Experts of a small language model.
Size: 11 layers, width 256, vocabulary 8192.
Experts: 40 experts in each of 10 layers, 64 SwiGLU neurons an expert, a sigmoid router.
Training: a variant of Muon for the experts, 704M tokens, 5373 steps.
Below are experts of layer 2 (counted from 0) of a mixture-of-experts language model. Rows are named router (the router's row for the expert), gate (a neuron's input weights, with its number), up (a neuron's input weights, with its number) and show model dimensions 0-255. Each number is 50 + 12 x the weight over its row's rms, rounded and kept within 0 to 99.
After each expert's rows: "gets" lists some tokens that make up at least twice as much of what it gets as of all text. This comes from a sample of Wikipedia text that the model never trained on. Tokens count by the router's weight.

# expert 0
router:71 46 48 46 54 45 35 45 61 60 64 44 36 64 44 74 56 22 56 68 34 78 48 74 31 42 53 25 54 52 38 47 55 40 54 54 41 46 52 59 52 36 46 58 42 33 38 28 58 54 51 60 40 43 52 41 59 49 46 62 37 48 45 35 53 44 76 56 46 52 55 60 45 53 51 29 61 62 46 59 55 57 52 70 58 63 61 65 40 31 41 49 25 30 08 68 44 39 42 43 41 47 27 41 39 47 35 55 43 39 56 31 64 86 49 61 54 48 34 51 39 53 28 63 35 57 49 46 47 62 65 42 45 35 53 62 60 45 32 40 52 38 60 55 60 37 55 57 36 60 70 47 75 47 42 39 52 54 42 59 50 50 49 26 53 28 55 47 56 48 61 43 44 66 50 32 50 69 49 37 65 34 50 48 58 55 63 54 67 52 61 58 54 52 42 60 63 38 58 34 58 63 60 62 53 50 59 59 66 64 26 46 43 28 43 22 40 49 44 53 46 60 49 49 30 35 45 55 54 44 57 54 66 37 53 53 72 40 23 45 57 47 54 73 60 67 50 58 52 43 39 25 65 45 69 41
gate0:31 60 60 56 57 38 62 60 66 48 37 34 54 52 48 37 37 52 33 53 55 52 96 58 51 67 67 45 29 63 54 54 63 54 58 65 50 47 49 78 36 27 20 42 44 58 37 46 54 36 48 41 58 37 56 54 40 54 61 62 49 31 48 51 44 44 45 45 60 46 55 51 68 43 62 53 41 54 57 43 56 66 53 67 56 68 41 53 36 53 43 52 55 39 30 60 62 48 48 67 53 47 29 56 50 61 56 52 24 48 65 22 50 34 52 40 67 37 49 51 54 52 46 32 33 47 24 41 43 54 42 65 31 43 28 48 60 67 58 72 24 47 54 52 59 36 53 52 56 40 71 36 41 42 54 60 46 41 55 62 54 43 36 52 85 52 37 43 42 45 57 51 35 63 38 52 55 51 47 30 68 54 60 27 65 66 45 42 52 51 50 33 39 41 38 31 55 48 53 56 68 32 56 66 46 77 76 60 46 55 33 53 40 26 50 58 52 53 31 48 57 45 44 46 57 53 59 45 56 52 40 60 60 49 64 27 37 46 37 62 67 37 31 54 61 68 26 53 61 49 39 33 53 54 65 61
up0:72 36 39 33 30 53 58 40 37 38 48 49 44 54 63 50 65 55 37 56 49 65 60 44 36 39 55 53 81 46 50 41 52 47 47 45 51 46 64 41 72 63 55 46 51 41 61 48 47 71 54 46 50 69 53 53 53 33 45 50 71 68 49 52 51 47 74 85 67 42 44 40 44 37 51 60 52 64 53 60 77 70 54 50 46 37 69 36 48 44 76 52 33 48 53 43 20 59 39 46 56 46 35 35 55 56 61 62 31 65 54 55 42 46 46 50 44 63 45 56 63 27 46 50 54 40 70 66 56 49 57 35 69 41 44 55 51 32 56 47 63 46 61 23 48 55 47 77 42 55 44 34 53 47 54 45 71 41 42 47 31 37 64 49 37 39 48 49 42 56 44 48 59 43 53 40 52 33 29 65 57 45 55 66 62 55 58 45 47 62 50 56 27 47 47 59 38 39 50 39 57 70 60 64 48 34 51 38 39 27 54 48 50 54 50 56 59 35 52 46 52 51 49 44 38 51 48 37 61 70 59 48 64 53 36 48 51 85 70 04 61 71 50 57 66 40 50 81 33 47 31 41 53 49 33 73
gets: "s", "n", "'", "in", " He", " he"

# expert 9
router:83 40 47 39 56 46 44 29 29 61 63 52 41 57 57 50 44 39 60 63 57 31 80 50 37 40 52 32 56 43 43 68 51 48 48 70 51 51 51 64 51 54 51 49 46 31 45 59 54 56 45 50 52 38 44 35 48 38 54 47 38 49 39 42 44 18 73 68 45 57 53 45 32 32 60 62 40 48 65 27 39 61 51 40 46 52 32 38 37 28 63 52 35 41 61 57 51 46 50 50 51 33 55 64 34 45 55 51 59 56 58 42 69 54 52 49 63 54 55 45 54 41 36 42 41 52 52 51 38 51 66 66 37 41 58 47 43 31 40 34 53 41 46 53 49 36 33 68 53 49 57 58 68 39 33 57 43 45 46 62 38 25 66 31 54 44 34 46 38 22 65 55 54 54 35 25 41 47 38 41 72 35 36 36 74 57 57 64 56 54 58 51 35 28 39 52 55 47 51 35 48 54 62 57 54 52 58 58 47 60 23 46 38 51 45 46 61 53 74 56 26 50 42 44 55 40 47 65 65 37 49 61 81 00 38 62 44 42 20 47 54 47 57 53 31 42 39 46 48 52 35 51 53 67 46 38
gate0:51 46 31 44 60 51 55 53 50 46 38 62 41 57 52 47 32 46 49 27 36 51 59 64 34 30 74 41 37 37 43 61 41 65 74 63 69 46 60 60 48 37 60 33 62 34 39 35 47 27 51 34 49 59 49 58 42 48 83 45 40 50 47 54 42 56 69 55 56 44 48 48 52 27 54 50 42 62 79 70 43 53 56 40 33 53 42 36 53 65 39 40 35 37 54 29 46 57 50 48 53 43 36 41 39 46 53 43 48 62 37 55 51 54 51 33 52 43 39 55 44 54 46 45 38 37 22 50 50 49 58 39 26 57 54 45 51 53 50 54 60 52 53 58 64 35 47 79 43 46 52 51 48 76 15 52 65 43 50 46 31 41 47 52 63 61 39 64 48 51 59 35 82 64 61 45 54 47 53 54 49 45 69 42 57 58 56 54 54 61 54 54 56 48 40 67 66 47 48 49 59 70 39 58 54 36 55 35 65 34 74 45 47 46 53 63 38 53 56 48 87 63 42 45 52 46 47 39 69 38 43 57 50 38 40 54 57 35 33 61 64 06 61 75 66 57 44 52 90 57 38 51 70 43 45 58
up0:35 38 39 58 40 52 48 34 47 49 59 53 58 44 61 69 34 66 31 43 40 56 45 51 48 47 28 69 21 48 37 43 53 21 56 54 49 50 32 52 47 51 44 44 46 51 42 77 50 40 46 61 51 51 44 43 65 52 17 50 43 49 47 45 41 53 17 64 54 42 55 41 36 45 57 39 53 44 29 76 37 40 47 39 53 51 40 37 61 42 25 33 45 45 49 48 67 51 51 81 57 49 67 49 39 41 28 80 59 49 56 68 51 53 48 46 56 51 29 43 40 45 44 49 32 63 86 46 48 69 59 43 60 63 48 62 40 33 49 36 54 36 71 80 40 53 72 55 49 51 53 72 48 49 53 54 47 58 47 52 41 51 51 61 57 50 57 34 39 54 49 55 48 60 46 61 37 59 31 45 50 57 80 45 54 61 74 54 58 44 49 41 63 58 68 40 46 59 58 70 37 53 34 51 61 37 66 58 52 58 59 45 49 54 54 18 85 53 45 46 46 44 53 44 61 47 34 41 49 48 56 60 58 32 29 60 38 33 25 37 26 58 47 51 45 65 66 35 50 53 29 56 49 48 49 53
gets: ",", " and", ")", " was", " is", ";"

# expert 7
router:54 63 42 37 37 49 45 47 42 61 61 52 58 54 44 37 55 48 34 68 36 41 74 49 35 54 47 31 67 34 39 55 25 30 47 49 51 49 58 53 48 59 42 66 30 38 44 44 51 51 54 29 44 46 47 33 63 51 58 53 41 36 47 32 56 47 61 35 58 38 52 52 15 50 69 36 46 47 65 51 45 60 59 46 54 33 54 70 62 39 37 50 39 33 42 61 32 48 60 38 57 39 67 68 30 50 45 61 54 49 41 49 46 43 53 51 54 59 48 46 59 45 35 48 88 62 39 27 36 87 67 28 43 64 60 44 61 42 44 36 46 56 38 70 37 68 39 53 56 59 68 44 70 43 51 35 61 39 40 74 48 36 55 43 32 37 45 43 51 41 62 38 52 65 71 56 44 71 49 46 66 43 33 44 63 67 52 58 66 55 63 52 62 52 33 55 55 64 57 31 47 24 48 63 58 43 34 54 55 37 51 50 42 43 49 49 51 68 32 56 56 60 73 39 62 45 54 33 60 46 58 69 72 29 51 38 44 60 35 61 58 46 34 50 25 54 42 72 50 37 39 40 71 59 48 39
gate0:62 72 47 18 26 47 57 62 67 52 49 63 34 47 47 51 41 65 44 45 55 62 57 50 45 51 51 47 68 54 60 29 42 48 76 52 57 52 54 32 55 43 42 63 41 30 49 52 52 28 55 55 55 17 43 71 45 52 44 53 70 56 50 43 60 51 39 56 60 65 51 59 20 41 58 57 48 33 45 50 36 44 50 58 43 36 49 61 45 34 39 52 50 64 58 64 33 31 50 36 50 43 69 52 41 44 36 64 25 44 73 35 44 55 46 59 39 49 52 60 58 55 40 38 59 60 41 40 54 50 61 65 48 48 53 54 66 55 56 44 59 51 46 39 38 65 49 51 32 34 65 38 50 43 63 55 41 48 58 46 56 61 58 44 41 49 28 26 24 40 49 37 50 76 59 36 59 33 52 42 51 44 35 37 61 42 69 45 32 82 53 57 49 56 42 35 42 59 41 63 59 28 45 62 68 60 42 38 44 31 31 47 43 49 53 45 58 43 48 67 51 58 48 57 53 51 33 33 73 38 53 71 61 47 29 67 52 74 44 57 54 46 55 63 62 54 47 93 63 51 77 69 61 70 55 35
up0:35 53 52 44 45 46 63 61 74 53 53 60 61 47 65 36 64 44 54 44 63 23 49 50 39 59 58 57 45 50 47 42 31 43 20 57 49 51 68 69 60 08 34 67 54 59 39 43 49 67 52 65 35 58 52 55 46 45 44 53 53 43 54 48 58 47 43 24 41 43 51 62 55 55 38 67 54 57 35 61 20 25 49 40 56 27 43 50 38 53 41 32 69 38 51 61 46 40 44 53 47 41 57 71 46 37 39 46 26 36 50 54 59 33 51 43 60 45 52 44 55 40 52 48 18 61 43 46 42 55 59 47 63 51 67 57 26 46 48 76 37 29 43 65 49 52 64 73 60 61 53 47 51 50 62 52 53 26 48 35 53 76 51 49 64 41 46 58 57 72 47 68 52 47 38 39 38 42 46 50 59 49 58 46 44 47 40 49 39 53 45 69 47 59 70 91 61 65 48 55 39 63 37 67 28 58 46 54 57 56 41 51 41 57 46 55 45 40 38 60 73 33 46 56 47 49 50 61 60 37 55 29 37 54 53 53 35 34 33 63 43 49 35 44 40 72 73 44 64 42 27 37 37 41 72 45
gets: "\n", "==", "===", ".", " the", " =="

# expert 36
router:58 73 47 66 51 45 42 43 60 38 47 36 48 55 47 59 48 61 41 76 53 56 46 52 44 45 94 47 42 45 55 52 49 21 51 37 38 55 57 53 57 52 47 68 28 44 44 62 46 35 40 58 56 65 53 51 42 40 52 69 49 30 52 37 56 33 79 52 77 51 47 49 46 53 62 38 47 49 36 54 48 56 57 59 66 44 51 84 48 54 44 52 39 56 43 66 57 37 52 42 53 58 38 55 47 55 26 63 66 47 44 56 35 64 49 46 56 60 30 52 47 62 36 57 51 45 46 38 47 64 55 56 43 52 64 31 67 45 44 33 43 35 52 57 50 28 41 43 43 72 63 70 71 50 33 44 86 59 42 74 44 48 40 53 28 54 39 56 43 58 83 66 63 59 42 48 61 81 53 57 39 37 48 43 72 56 70 84 67 53 51 71 77 53 57 49 54 29 56 38 52 52 69 45 48 42 43 56 43 68 30 48 45 50 45 48 62 52 43 59 50 43 60 50 53 37 58 43 54 38 71 56 47 30 34 56 57 58 32 44 57 51 45 61 54 47 47 67 44 40 50 55 49 85 45 43
gate0:57 51 52 53 66 54 52 50 67 35 61 75 66 51 51 33 36 39 46 63 49 64 59 29 54 26 65 47 19 38 32 36 52 28 54 50 47 50 61 56 67 60 52 44 53 49 68 31 50 45 50 30 46 43 47 55 29 43 55 56 48 71 44 56 63 52 51 53 41 57 56 60 57 36 60 24 78 56 84 58 40 60 57 66 44 47 31 59 46 57 32 43 64 56 46 63 51 54 59 51 49 36 31 73 32 61 43 24 70 43 25 38 58 61 61 53 50 68 42 51 40 64 45 54 35 49 46 41 53 40 52 44 51 56 49 49 49 40 45 56 60 59 38 57 32 49 14 47 37 50 52 43 58 35 70 54 46 45 53 60 45 64 75 52 49 30 58 66 57 37 51 37 36 29 54 26 65 44 49 51 58 42 60 37 59 70 44 68 53 38 53 46 33 54 54 60 42 32 43 25 53 39 38 40 54 34 56 67 63 54 57 45 55 53 54 50 58 51 34 41 59 60 60 52 63 52 49 25 50 61 34 64 42 07 24 36 45 59 68 42 59 61 46 57 54 49 46 52 31 58 44 63 59 47 42 50
up0:59 54 45 36 26 54 62 15 43 41 39 59 66 50 33 24 55 54 36 51 60 47 54 06 68 55 54 49 35 51 28 26 41 49 53 56 26 55 64 46 35 51 61 64 46 78 57 59 47 31 43 41 31 70 45 54 43 54 44 53 46 48 52 51 70 33 53 70 53 33 47 60 53 62 49 60 84 51 42 52 48 41 52 43 52 40 18 52 43 45 48 49 44 42 55 54 56 56 52 63 47 33 28 69 43 46 47 66 58 50 30 82 57 49 53 56 62 51 61 53 62 52 50 55 58 68 68 50 53 31 53 38 55 59 52 42 55 38 32 55 50 63 45 56 55 46 41 48 65 38 59 50 39 52 70 59 37 69 66 51 53 46 65 43 52 31 58 58 46 39 39 41 51 50 58 28 56 52 35 58 48 40 45 67 70 44 50 82 53 45 53 51 55 49 61 58 56 53 49 38 55 36 60 47 62 43 48 56 55 70 51 50 61 56 48 32 60 54 49 40 69 78 52 46 30 51 54 35 67 42 52 49 63 34 38 27 50 71 57 36 57 30 49 85 52 38 53 48 36 54 38 65 56 30 48 47
gets: "s", ".", "es", "ation", ").", "ers"

# expert 20
router:61 58 69 43 61 49 66 47 52 43 50 59 61 60 49 53 76 30 71 63 63 50 66 69 60 40 49 18 60 43 51 49 59 35 56 46 46 51 63 53 39 44 35 48 44 29 53 62 57 65 24 48 52 38 52 47 55 33 54 53 39 62 50 33 71 32 71 59 61 56 50 55 41 24 66 48 48 48 36 32 58 76 57 58 53 27 24 82 36 47 41 51 14 43 30 47 43 50 58 61 54 51 52 59 46 39 63 63 56 39 77 46 57 46 57 34 56 55 64 57 42 36 33 49 42 59 59 40 31 48 62 18 34 68 56 54 59 43 42 29 43 52 56 63 60 51 26 52 54 46 60 64 65 47 53 46 44 60 48 69 56 50 60 43 40 51 54 61 58 53 56 54 38 73 62 43 58 69 52 29 61 46 42 51 67 58 57 52 60 49 58 55 43 43 57 43 60 37 56 47 33 66 69 63 46 57 38 63 46 56 46 48 43 52 49 54 42 65 42 55 56 55 42 46 59 34 41 51 56 31 67 50 51 19 59 30 54 49 43 43 62 34 75 68 55 37 37 38 55 50 62 37 75 41 63 33
gate0:66 69 70 46 50 51 53 47 63 47 28 36 31 47 63 34 40 49 43 54 48 50 43 54 67 34 64 46 60 52 44 56 43 68 47 59 58 41 37 51 48 53 33 40 51 26 50 75 48 76 58 50 55 38 43 48 44 42 38 45 36 45 53 45 49 47 71 28 52 35 45 49 43 47 56 38 34 71 62 28 49 36 45 42 55 47 42 52 43 75 58 35 51 57 54 53 35 45 55 58 53 39 35 44 53 50 54 53 56 39 57 49 56 24 54 50 55 42 60 48 42 62 42 54 49 51 41 56 63 45 43 35 42 53 46 42 42 50 53 47 42 39 41 20 44 38 49 64 50 54 54 74 51 52 72 57 45 45 44 70 51 40 61 46 24 45 35 51 57 32 50 49 42 22 62 59 70 54 57 51 66 36 78 75 62 72 63 59 46 50 54 48 32 57 50 78 53 48 53 55 43 83 42 62 55 73 67 44 38 53 40 50 50 40 53 48 37 62 57 56 45 62 63 33 53 49 93 74 42 38 44 61 69 46 28 78 50 43 62 57 64 44 49 35 38 55 45 70 46 61 63 84 83 50 44 52
up0:24 41 63 64 66 44 55 41 68 52 58 70 63 47 59 53 57 51 47 62 55 59 33 49 56 52 41 43 44 52 45 50 34 28 65 39 23 51 49 49 41 52 46 43 47 99 43 50 50 35 51 38 34 40 56 67 51 39 41 48 38 38 50 49 31 44 81 54 50 60 50 57 68 42 54 29 46 41 76 39 50 49 48 63 49 67 52 53 54 05 55 30 48 55 52 51 50 53 58 57 53 62 58 51 74 43 49 58 58 45 51 43 48 57 50 42 44 63 45 44 54 68 49 30 38 57 50 61 36 30 47 59 48 53 62 74 43 52 63 34 42 58 70 44 54 77 69 48 57 29 51 54 65 37 62 42 74 54 46 39 44 55 70 35 70 61 61 68 65 49 55 29 52 56 60 58 51 54 65 50 34 46 71 33 47 46 50 52 48 38 46 54 15 44 65 30 42 41 50 45 50 56 42 61 51 58 72 55 56 60 49 49 48 62 50 30 53 46 55 53 53 43 42 50 29 49 41 44 45 63 25 42 49 72 80 55 65 65 39 55 31 51 47 61 63 54 63 44 54 53 50 67 24 57 35 44
gets: " was", ",", "'", " is", " that", " he"

# expert 23
router:48 56 52 51 53 47 35 60 51 42 37 71 41 55 64 34 51 48 43 56 40 44 59 72 45 50 70 22 52 39 37 70 54 36 68 52 38 59 73 53 60 50 48 40 31 38 41 61 59 53 47 47 29 46 47 27 35 50 39 50 43 48 49 51 45 48 59 68 46 42 39 71 53 44 71 34 60 70 69 54 37 73 59 57 56 43 35 74 28 35 58 42 67 27 26 59 54 54 50 57 55 41 38 60 47 36 58 43 54 42 57 42 49 52 49 51 63 51 37 55 42 63 40 45 46 79 64 20 43 48 62 38 48 41 53 71 56 37 39 41 67 58 27 55 55 55 61 75 72 55 70 52 60 73 47 48 64 50 41 47 52 56 63 52 53 39 40 45 40 35 60 61 63 65 60 33 32 62 55 27 56 51 47 56 58 79 51 74 68 54 51 57 43 39 41 50 45 39 45 38 40 51 44 55 26 33 53 55 57 57 58 46 41 38 52 38 35 57 64 57 27 60 51 40 59 49 44 51 67 41 73 55 72 40 50 26 66 57 32 43 60 59 66 56 56 59 29 57 50 54 47 34 53 71 39 26
gate0:44 72 54 61 29 49 43 50 54 56 38 44 58 51 51 33 53 50 42 58 49 39 36 60 50 53 54 60 27 57 49 53 51 49 48 38 49 52 73 55 48 66 51 35 55 59 59 52 48 20 43 40 58 35 52 58 47 41 26 52 71 56 50 53 52 36 35 55 46 37 55 60 62 62 54 58 50 58 41 35 43 65 50 50 51 65 77 50 61 59 31 53 60 47 59 97 61 40 47 69 47 45 31 47 33 40 54 69 51 32 33 33 49 32 49 62 61 45 48 55 62 43 47 42 84 45 39 76 44 42 55 22 62 68 63 37 39 42 46 46 69 43 54 49 41 47 65 52 57 50 49 51 61 44 22 53 58 43 42 54 37 69 50 51 50 76 39 48 56 39 56 47 49 61 26 39 37 54 44 44 25 50 37 20 64 59 49 67 43 39 44 53 56 41 51 47 48 38 53 46 32 47 50 24 19 29 55 28 42 72 52 55 41 51 50 64 52 50 49 61 50 74 34 36 51 62 51 57 76 63 54 57 68 34 30 36 59 55 42 44 44 21 52 53 53 49 48 52 42 36 51 64 50 71 40 55
up0:47 12 49 42 63 45 43 60 45 66 55 63 58 49 70 86 48 53 37 45 32 47 58 53 34 36 45 46 73 41 53 59 33 49 61 55 57 50 40 48 31 57 62 72 49 30 51 63 48 70 58 61 46 58 45 38 58 61 75 34 40 70 41 50 52 54 52 62 53 54 41 55 34 36 62 41 60 55 61 49 42 46 48 62 44 41 48 38 39 61 84 66 59 73 33 49 35 46 55 32 47 48 84 55 52 75 48 37 39 68 69 49 49 55 52 41 35 59 60 47 29 38 54 54 49 46 50 33 41 44 39 86 51 35 43 71 49 63 58 63 51 59 61 30 48 51 20 54 43 46 51 65 53 57 67 46 50 61 49 53 62 40 44 56 40 29 61 45 48 57 44 63 65 57 64 61 56 56 46 60 67 51 72 59 42 35 62 50 65 39 51 61 46 59 50 58 43 53 47 50 51 52 46 59 65 61 60 71 44 37 24 34 61 62 51 37 41 56 63 35 70 30 67 56 48 40 64 44 61 56 29 43 34 61 57 53 45 56 58 65 65 62 70 52 50 55 37 41 56 62 48 24 56 63 56 52
gets: " |", " in", " at", " on", " was", "°"

# expert 22
router:72 53 60 61 64 41 38 32 34 42 70 44 49 64 62 56 72 49 51 46 66 49 77 39 56 62 53 45 52 32 49 51 27 49 45 46 62 53 65 51 56 50 38 42 43 40 42 60 53 61 56 51 33 52 53 54 59 29 55 57 36 36 45 31 44 72 64 44 64 53 56 52 18 59 57 55 45 53 68 19 39 60 56 66 46 55 46 51 54 69 48 39 44 43 04 44 41 36 44 39 50 26 42 36 51 36 43 55 53 59 47 46 53 57 60 56 64 62 46 55 51 53 39 48 63 60 38 20 41 56 63 21 43 68 45 52 37 51 38 61 59 47 40 45 64 51 57 46 55 45 66 42 48 53 42 38 50 54 41 57 47 60 49 71 31 36 29 62 32 36 62 55 42 47 49 49 41 52 47 38 71 41 77 44 64 65 57 70 54 32 64 60 65 37 48 46 43 42 51 52 61 61 47 28 65 44 65 29 64 45 36 46 52 21 45 69 66 46 38 67 48 67 37 36 62 40 74 66 51 43 44 61 55 48 44 51 50 45 47 61 63 33 67 49 42 53 41 51 51 32 55 58 38 57 39 17
gate0:43 45 49 64 52 46 33 46 50 46 41 44 45 58 56 55 71 38 58 49 53 57 36 55 36 49 39 61 68 58 58 53 57 55 57 49 55 46 53 51 29 37 61 52 51 40 42 59 53 62 54 74 58 55 52 52 27 56 46 56 47 44 52 59 16 57 55 63 55 40 48 45 65 74 44 43 42 47 71 41 14 66 48 30 72 69 59 45 65 42 32 59 48 35 38 49 36 46 50 39 54 34 33 44 30 58 42 37 41 36 28 47 50 49 47 50 55 50 55 57 50 53 51 41 51 48 38 62 55 45 52 67 58 76 91 58 53 29 62 63 50 56 40 52 56 23 44 49 61 59 54 55 40 43 48 44 21 60 46 48 18 51 48 52 34 62 48 89 40 26 56 36 50 33 42 37 40 57 72 69 58 44 59 77 60 53 47 63 54 43 47 56 75 36 61 38 67 58 57 59 55 60 64 27 32 31 59 53 57 28 62 47 50 51 47 48 73 60 40 31 59 43 54 38 56 58 43 68 57 54 54 64 49 55 32 50 69 50 44 50 47 60 52 52 70 43 69 61 26 35 37 57 48 41 44 38
up0:30 45 35 50 35 46 37 46 57 46 53 26 46 51 46 31 45 61 43 58 64 42 62 70 57 44 47 47 56 59 62 23 47 59 41 46 32 45 44 42 29 46 68 70 52 55 59 51 49 67 56 71 39 37 47 45 34 46 48 50 45 54 55 44 59 58 54 64 48 45 51 33 35 85 43 57 60 51 44 60 47 50 49 37 59 56 52 52 25 45 61 46 68 37 57 79 33 54 52 45 53 47 20 62 32 44 54 48 65 44 66 55 40 38 54 58 49 39 68 60 44 52 55 47 67 59 48 60 63 52 42 64 25 40 60 67 30 19 49 51 62 37 35 67 44 33 60 35 62 54 49 46 39 47 74 55 35 60 45 56 28 51 63 78 56 43 43 66 49 20 51 60 69 50 42 42 42 52 35 35 65 48 45 65 48 61 54 47 41 91 47 56 49 49 61 70 52 40 50 40 45 29 44 28 25 50 44 29 51 40 41 54 54 56 48 58 73 49 44 40 59 29 34 36 49 47 54 59 41 50 37 55 62 45 32 41 62 38 37 49 69 42 53 34 65 47 53 65 29 59 39 52 56 61 28 54
gets: " of", " in", "==", "===", ":", "."

# expert 24
router:64 62 47 54 49 46 52 38 50 55 47 73 52 53 55 46 49 25 53 67 40 51 58 54 41 51 55 41 67 55 37 55 57 43 65 64 38 52 79 56 51 38 34 47 32 50 35 64 44 47 39 50 10 63 42 31 51 48 42 48 41 30 59 44 16 47 50 67 38 47 52 68 41 42 61 42 65 49 51 64 41 72 55 35 62 35 26 69 52 40 36 51 35 60 33 57 47 51 48 45 57 53 37 52 56 46 61 60 46 34 59 48 47 70 55 36 79 47 41 52 35 46 35 56 47 74 58 28 35 48 68 25 37 65 58 51 70 34 27 46 67 45 19 49 47 65 49 56 60 62 63 53 59 65 35 37 73 85 51 40 53 58 75 45 38 40 36 47 42 38 61 54 36 56 54 39 41 60 48 55 56 50 42 46 62 63 48 53 65 52 60 56 49 32 31 54 47 51 45 38 46 41 52 64 37 32 52 46 58 66 61 49 46 51 52 41 41 56 56 63 34 56 68 43 53 35 54 78 66 38 61 65 56 38 51 42 36 56 38 48 62 55 66 84 52 39 49 62 42 40 40 33 61 55 52 37
gate0:45 43 48 58 55 45 47 51 16 53 35 60 44 51 44 31 60 40 56 55 47 52 53 67 33 62 57 68 58 52 41 66 52 40 66 68 35 42 64 58 29 06 43 45 55 40 67 85 36 62 42 54 71 77 52 42 65 31 50 46 55 40 46 60 48 65 44 47 44 28 50 41 56 69 43 42 53 50 53 70 58 52 56 39 60 58 41 42 22 24 22 26 55 63 58 44 56 35 58 44 55 35 55 73 45 24 61 49 38 44 58 56 51 48 55 43 53 50 42 47 24 56 45 54 50 73 58 73 44 44 50 56 51 56 71 69 41 66 40 54 43 50 60 45 57 18 56 45 40 70 52 34 51 50 59 52 41 67 49 41 50 34 61 66 30 52 66 62 55 52 48 30 47 28 39 61 40 64 51 61 49 50 45 55 56 56 62 37 50 40 49 52 60 41 32 36 42 43 58 76 44 56 49 47 31 72 41 52 50 49 41 47 55 45 59 59 82 47 44 41 55 43 65 43 71 52 48 57 44 50 63 40 58 54 56 34 59 58 21 46 35 49 64 57 51 44 70 43 38 56 58 61 43 45 57 57
up0:38 39 37 53 46 46 49 54 49 53 37 54 73 40 67 59 50 40 43 73 75 26 60 54 41 38 40 61 67 51 45 27 60 52 69 67 66 42 36 76 29 36 64 71 53 41 42 54 47 40 46 50 45 74 49 51 69 51 68 38 46 55 59 54 42 62 71 62 37 65 47 30 54 45 52 42 52 55 54 59 55 60 48 29 32 41 42 41 44 25 38 55 64 59 54 49 74 53 52 44 58 66 55 47 54 40 39 54 56 50 44 52 52 49 55 52 49 58 44 48 49 52 49 55 44 64 34 73 52 63 54 48 53 63 49 61 67 60 32 41 55 47 59 46 54 30 41 37 33 72 57 69 62 63 45 40 60 46 61 54 55 50 64 54 74 33 51 44 47 89 49 51 52 45 52 68 44 46 46 42 35 49 45 65 63 57 39 30 39 46 50 53 72 60 31 26 68 49 53 58 45 57 38 51 49 35 36 54 59 62 46 40 48 45 56 53 59 41 28 52 69 41 32 60 59 48 56 63 59 74 48 53 50 53 36 23 73 42 68 61 54 38 71 89 56 41 61 25 45 55 32 26 56 61 67 48
gets: " |", "|", " was", "°", " on", " at"

# expert 19
router:70 46 48 71 52 50 53 38 48 23 45 58 43 58 43 58 57 30 47 74 53 76 58 68 53 38 61 51 58 61 38 69 47 44 59 58 60 52 63 42 40 52 41 64 45 45 38 38 42 56 40 34 40 62 56 46 35 36 58 53 41 41 43 48 44 34 56 54 58 68 40 72 45 44 58 56 43 63 42 44 35 46 69 53 26 48 51 80 53 41 50 47 53 25 32 64 28 36 48 61 49 39 27 59 26 45 49 69 64 52 37 57 65 70 51 58 59 48 44 52 25 44 37 66 51 62 30 32 54 44 68 50 47 43 68 47 68 50 55 50 43 62 36 60 53 45 57 40 49 66 65 65 75 55 57 58 79 60 46 58 68 47 26 52 67 71 30 51 41 49 76 73 67 50 39 56 53 49 60 16 62 38 27 31 61 65 57 56 61 55 63 59 48 60 58 45 56 54 57 24 56 56 49 44 49 51 67 36 54 47 51 43 40 47 45 54 40 54 44 51 52 46 64 24 42 40 56 66 53 52 59 42 41 29 49 38 25 28 48 51 49 54 49 50 46 57 38 57 57 68 46 40 60 62 77 57
gate0:45 57 61 47 49 51 62 18 55 36 52 49 49 52 45 56 59 36 42 63 46 61 47 37 60 69 75 53 43 42 34 45 51 52 58 43 66 53 58 33 46 61 52 40 46 37 48 54 47 45 39 21 57 51 51 44 54 48 46 44 36 23 46 57 45 71 51 34 48 24 48 33 45 49 59 66 56 70 69 46 52 58 51 43 40 56 60 55 76 31 51 57 43 35 55 52 52 19 47 55 50 40 61 82 19 76 44 57 51 47 39 47 69 70 57 36 56 37 60 50 68 43 45 62 49 63 45 31 35 67 59 29 40 39 70 43 63 69 59 66 60 43 59 56 55 57 58 57 60 67 54 54 54 59 41 55 65 45 60 69 67 53 55 49 65 61 30 37 39 40 48 39 48 69 47 60 64 45 55 33 58 45 30 61 51 60 63 51 58 52 51 37 44 56 60 39 50 38 47 33 61 68 49 57 57 53 63 09 49 63 57 47 41 56 50 59 57 55 53 46 61 60 68 35 80 57 54 39 42 64 34 48 57 39 55 10 30 49 53 51 50 46 44 38 52 46 47 25 63 54 50 70 29 54 50 32
up0:40 52 67 52 54 51 67 30 54 35 69 42 48 48 42 47 59 36 47 62 51 51 54 44 73 68 60 48 54 44 40 24 50 56 51 35 68 53 49 31 51 52 45 44 53 29 47 59 51 51 45 39 66 52 50 48 48 48 37 49 48 35 49 60 37 59 47 24 36 48 47 39 35 57 51 63 66 63 67 44 61 45 50 40 46 41 65 47 65 58 57 65 46 42 72 44 36 25 55 61 49 49 59 80 29 69 39 45 55 42 44 48 74 74 45 31 48 46 63 44 66 41 50 56 52 50 60 30 32 67 48 24 51 55 48 47 60 33 52 60 63 51 37 62 69 52 62 51 66 72 49 49 45 48 57 56 59 33 55 61 74 58 56 44 44 49 35 25 29 40 45 45 62 66 37 67 63 38 56 23 67 53 58 61 52 52 67 48 56 39 51 52 46 51 56 41 49 48 44 28 54 63 48 64 75 33 68 10 53 55 61 56 42 57 50 75 38 51 44 35 70 60 69 43 55 54 56 46 32 64 45 66 46 24 51 47 25 46 62 53 41 46 42 34 52 38 39 33 77 58 69 54 61 48 41 34
gets: "s", "ing", "y", "es", " =", "is"